{
  "num_hidden_layers": 18,
  "hidden_size": 192,
  "n_experts": 48,
  "experts_per_token": 1,
  "d_expert": 128,
  "d_shared_expert": 256,
  "hidden_act": "xielu",
  "moe_layers": [2, 3, 4, 5, 6, 7, 8, 9, 10, 11, 12, 13, 14, 15, 16, 17],
  "router_score": "softmax",
  "normalize_top_k": false,
  "routed_scale": 6.93,
  "balance_loss": 0.00301,
  "balance_bias": false,
  "router_z_loss": 0.001,
  "init_std_router": 0.00737,
  "lr_router": 0.00213,
  "vocab_size": 2048,
  "norm": "rmsnorm",
  "norm_eps": 1e-05,
  "tie_word_embeddings": false,
  "optimizer": "soap_variant",
  "learning_rate": 0.00493,
  "beta1": 0.95,
  "beta2": 0.99,
  "max_grad_norm": 1.0,
  "batch_tokens": 131072,
  "max_seq_len": 512,
  "train_tokens": 460900000,
  "max_steps": 3517,
  "dataset": "wikipedia_en"
}
Below are experts of layer 6 (counted from 0) of a mixture-of-experts language model. Rows are named router (the router's row for the expert), up (a neuron's input weights, with its number) and show model dimensions 0-191. Each number is 128 + 32 x the weight over its row's rms, rounded and kept within 0 to 255. Numbers have three digits each.
After each expert's rows: "comes after" lists some tokens at least twice as common just before its tokens as in all text. This comes from a sample of Wikipedia text that the model never trained on. Tokens count by the router's weight.

# expert 42
router:141149174088170152146093120094113087088173103146142168164167090090123095079091121097146167108154139078167168162092146150091093092112141090104115116170121168166103141089092119091144088138099090098084091104166137134096146166170082093163169122161135173163094093110089089109093169158086122164103158085170171169168165098089166090127170167074124167084167170135170170127167109156159087144160131119083126101096165090160125096164165166136171092163125167103096117162169095158088166155092155107113099105168166101147093166165113090159161129166165098087089148161115090139165163133085139135
up0:110130139149103091070114098174071119112138062131188129109143116128155185173150110120161127111105060088109118146087162147121071115107120130150082106164064120146021079103128161136027101088154125163104146148223091134139115150181135090112103129135106145117180161199074124158128125129152096132192115129133132172109112120112102079077111180129123128132160107138124143209125108187087105124174120129109119111191144114116122121155126106173101150117109123093123105139133092137094141145168093140143085066149114110135076146178167137137128164121126069126119073095086132112137075140101138129
comes after: " ", " =", " 19", "par", "_{", " 1"

# expert 15
router:139143164091169160104098106102117091086163103162128163163135096090119101100091110101148164096156135096169165166092125111093145095098100093084101095167156162164156130098091183088112091114101133090087100104084151133095150158162094100158162162160139171124108085083097085141089159165093145168164158095164169090171164099090166088094102100150116163093154168147168164143158110163148093131170094062087155139079154102132107091172162168077148089163165161144089147146168095164093164159102121120118106124162167107156097162164133090167165141154170087095097121175106095053167165131092171121
up0:109112104106150126128097219116154131137144130168098144153191093106077106141122102169150129127105160108103136117125140171113134118042158072081156155124135150148136133115150105092114120115136183140103064105146156163122106124122055079110132117109137131140078073142122091130098184156096124181126101119099127188162153104133097111133070094100120109074186172122119141089184089081211146113151170106144092171107181139077108132158113182106154119168065143102112082138122105150120157109123177142135094160147119146187190180147105129166137166183157111090137128073174118120139080196092111164
comes after: "\n", "|", "-", " F", " A", " And"

# expert 10
router:165148162103166159135103126099117093091171070174103165163151094095132101101093135098148162112155098091165161157094105088091094098104143098112131086163228165158124066088094091094198093130088134104092100115118132073099157163168100097164159117157179155185107096142096092139098161138096119155165163093161165127165161096097163097147086136160104163092162164087161167136159138121152092178163114132093155162102161095138106093162158155165159098159143165130101157142164096164093165141102141147118108104163157154159095154162094090163169082156169092096089152095151093179158153150086143113
up0:131124115127138115031123185114118119133135165108190151133116101135125161159121112130168190148155092137127122111106065142149126116102081084069127120151148164142107127086095154130077111139104112103116084080167129129051129100115084096110111072111115158163071093092134117155110141163102107187072195102141146102127192174167113061111132081146090130114142168123150129179174154139077126241108149088105132088112144083086171084106088131105119102140152168081153172201163128162128159091131082166146092068164124130120166153163143139149097097118138087101093133123126137126130142087126097118
comes after: "\n", "|", " 19", " in", " /", " on"

# expert 39
router:143139167092170160070088132103106097093164084157070160159094094094142095144095090107149163089149123103164163161101114151096137090081119094079155092160120165163165142095091132091080095159103161096092092063086079134093149162161095101159162109161159164126106084111091097161095158166095113161152158094169165094162166096092160090133125126165105161097147166106163165175159184126160094144168114183092192119090155094131111097171159162142157094163140164136095120151169100162093159154096128103164087156165158172136091161159167095163162117160162090098095127159157095119163160121096148146
up0:145122138115146145096132117151091119163119136164149167180165119112073114130120152108121200083118220128148154148164130149150132111101151106076125126139143146124158126117127174075202084130129120138107066121176107121115111184131104115117116114131148133059113086132070104112089168103165168133107175113169147108185151099096127105068083144131132145141142118101174166169161087093172157076147052087127197120133121114199139117111166138131093103178120163142116188148205085139090134252106155120116121088147105130163156149134141103109169152141128097106175155139179127108132159092105139160
comes after: " |", ".", ",", ";", "born", "=="

# expert 23
router:139148169089175165163095109096103090093168092159081162166127087093136093104090134089108173118169091090160166163092143165090113093116121092109111099169120166161124141091087136087111091158092119105083092098122117136087155164164084093162165145159137169140097099163089090167088163166093103170101150091166167141162166092097162087078150101111114169089164168154168170126162131150155090161167129117088115095097160091126117093175164165131163089167157172155091145150168092165089163152097171121153093128162168106158096157166154089167164147169170091093088161113106086148164167149093147154
up0:151133188108169155111041152118152093107109151055122132149082128129113139089147126159136130123132125100208124146091136073145136093164072138117113078106178134095096057087106067130163109128116132109143106096067137165125142132122062119147186184131113192110129102129154165150175093152130176122178126103116146128084091112157123121173174158151122104129180137145161123133096104133126129058124218174088102027132141073099125116137145125105116128100124131094060201212108083129083146113154136153174133178151149136143146102122129115123117158159130094129102134122147141184134127098146126122
comes after: " |", "==", "|", "-", " 19", "See"

# expert 11
router:144142161094165159108095105097101092091165113158115162164160092095136092159095149112156165116167129094168166160091131112090124089129109097095148130165138164156166084103093170089084096145101108097087099092110066117091160162167094100160166119159109165107108090101096093112092160158095098169138146091162166086167154092096163093099075165147089164092161169126168164172158175162155091133171104128095181153090154096141096090160164161128159096164185160155092134159161092159088163151096096112161098167166161134144099158159105088160169080168162092098102129153159089084160163107088123177
up0:164125169115073125085117137130115142129153196148132156134118086131101123032087158096110124183153112120210146092125080109085082119117167099192129156152135135080146102098134172147133127102138138076117125064115105145125177193143090096198122136192144094165147156145123141114145136179087176150230146118173108172119104150140154128127134118119110145121139129131140140140134130121123163131149167130140123121116145113098144131109125165138126162106094163141040055153129129161113129079106054126170158110158145183148122136137087139177097107168141088072099112214212125149174102132114140100
comes after: ".", "s", ",", " in", "20", "–20"

# expert 2
router:145157168086172163085097122099088089090167146149118164165102091092146086171089146092127166116158131090166163166090101110091136096168131093105112120165106164163173128099093136091093094148097137090083093103119111132093160168171096092158165126167109167124088096134100091127089168159099116174175150090170166091167166097087164095136109109135100164088157169170168165143158128172154089141163127125096160150093148095140108094171156162120154090165139165201095100155168094156089160177101102097171093145161167141155103167164096089166160094166157086093092087144106092073166152119094119148
up0:052132159124107128181155120123139118101090070136173197134119098116107055145085092073094139188120156123162109142124048089074139146159088100149195193142193132130060075141110122088133118153094148094109108169155104134129162176164153116099123074132137157087085121094078134009103126189106071149110131127157151175120121117126131111140192112076079126107154148127140144113102124156131127123159099141123147146095191114190148086137156190102113131092174151100123144101166149116109134121067082133126140160145147119115135137116108091154144163163102101093138110154110125109177137161143114123
comes after: " |", "%", ":", "---|---|---|---|", " de", "1"

# expert 4
router:133155169092176162108100092086113091090166137155119163162153088088132097142093135092121165123163145086155166169093202172087128093171104093127110112163140165154117121091091126091187091092086101099089103149178078102095158162160079091159166107162138178145106100162091088076099168159093108167127154094167164127161158092094166094102146146135105165088156165133166167135164136148159090192162113181091126152094159092148124100162159161138161090165114163164095129167167094149088161150099141120163098124167161129148098160168068088164169103169157090094102126134111093126164167113092152138
up0:092130124154138168097122089150126114199093161109120162147121100152146116044144095096142148137175217111119135135105115099148094146121189114125164094126149130095128169083133162122198118074131205170163079056187078165116140124121118090175155057170193164088198133168096111144089133068101150125158120119124145106085146142088138129138146123126143132135094116178132141084145186092109127178139194135097155164128133120172097123154152170117138111148121079091130107091195132097115136162118151106123145098107121096112164103110103130129140198140124083130123165184157168083136173174100158126
comes after: " ", " re", "-", "–", "–20", " ("

# expert 21
router:150156172092170159123092103092125089088166089158115164171138089092115088104092144094138168117171133091154174171091087124085154096119157089108116108172127169159138099100089139091122086122095124095086093139117167113097159172169097089160166117168113170137086086106085086117088166161090145164116159088164170125168159090081168087132147134116108167087167172149167168135168144132151091149168119105092154111085167095128092084170168170116167085170118165151092137162171091157087170168087127126151085157167170138155106171168136090166163095166168090092089152160109091110172158137091116114
up0:134129169143158140096113176120151124060136103124127113122148134153156128194138131085143123143158108097094075166106176112058110095163107153092097022118175161109150124075121115115083084103135124137102146102148158181049130146155104153147151191106135133175122110121054098127049105130099080094163063119144154141129163155102164127167092151110164137116059137135149142126137173188120118134175115049080119126148117085166178111117154130124116095156200142118146156081122116191102126143135110122138115170140143120101107160104099119094167128132160118105104132089097108099134144039130198104
comes after: " |", " (", ";", ":", " 1", " T"

# expert 26
router:140146163095165160112106124098121090093173109158104162164127091096125097103091139107118164095160075093168160160099108131091132096114113092112115108162192166160155121099095123095147093171093149093091096127074068077100160163160096105164164156157149161145107102175093089110095163149095101161149155085165164090165166089098162096112090126113118165095173166093161165153159130141153091131169068146095153145099166087149115094156162155179163094163119166170097105153160091156087165151090092098130107093168157141159095158156097087164166078157163092094094186123181091127163154163088140180
up0:193143119086115136129114070100116140090119097139118129153075120095140174099148136105160138140112072096129167163132112141110120086131136160129048143132141140125033078108120140108111114187051128132106174110160097082132078125079091120115140099070132109135165070110169099106126166159098085168203151112116164110165124099137146162192181132066126155148215135066177168116116069112180079136103080124090127131097088114143130192124162143102112171123109151110137128111170104128093164140082132224150143155118126108150094139104100106139136077124124126137105167106142116074145112152117171125
comes after: "s", " pro", " p", " such", "%", "P"

# expert 28
router:101154163092159152151105126091120095096161187164152163156143094093119100103095160096119166119161171091149156155091131150095112098155104095140058133162069159161125150093096112092140096117100111098096093150162116128105163163164096090157161134156147169150094108158100089156101162162096112161118154095159167161161163100099162103132142159060120165094160162177161164121159080170144093087162091068088056078101164095172103096152156167088162095158122162065096143162159096153093164166103101071106095073164166092144106157155148096160159161161159097097096108123135099157162162148097155117
up0:120125145105139110121099076140110143083131146128137139173186093150065125192143139126093151091174157141160161089127110093118138140139168118093097103151135164187240113135135098137132101088106171112082114115168123131092146142134125130165145176101136118149104142047191131045071124153086134146114121118104136109114117047107128148129169166087092107134105111091135121140139129091180149156128090096141102112145183160143054140101170128125130102158069102138052138095156173156115114178156174156179114165150126210106189141177068147121128118137165139129170133093115126132126149151169062117
comes after: "'", " ", "ed", " to", " as", " and"

# expert 7
router:133148170093173164109096129091099091090160174159123167162142089094138095118088114090147168118170142089157166166090137127090100088130146090115101119168114165156105168094087133084126095097099131099084094107132107154098161166167091097161168137158152172144094094130090089089087170166089133165142154092169169125164166095088165089118107143134114165092161172146171166102165118168158089126160156085088128089088158088167122095166158165098164085166097165141083161158173091162086165161092152091133096096165168134164091162161136087167156142166165092092099154116115085148166163173092176160
up0:127131150090158142188121077147140120135193153143117151129154097131110096129096066175123170103127135085118156145137107102098123117113147121164088142115166139129061135101135151103140121191171132149091119164142061103128122120131172170147161102179155174117092077116136099135132075146094129169130122065125147138160139082121127124140175132127100147099169136205132143081112100127121128049135170095151143185143122048116109076113122084137170105142130165101111180114187092161114198107105207176069122086145111168155135139138134109138063170160111146088137026115093121140173122100091086165
comes after: " 18", " 1", "\n", " 19", " 0", "=="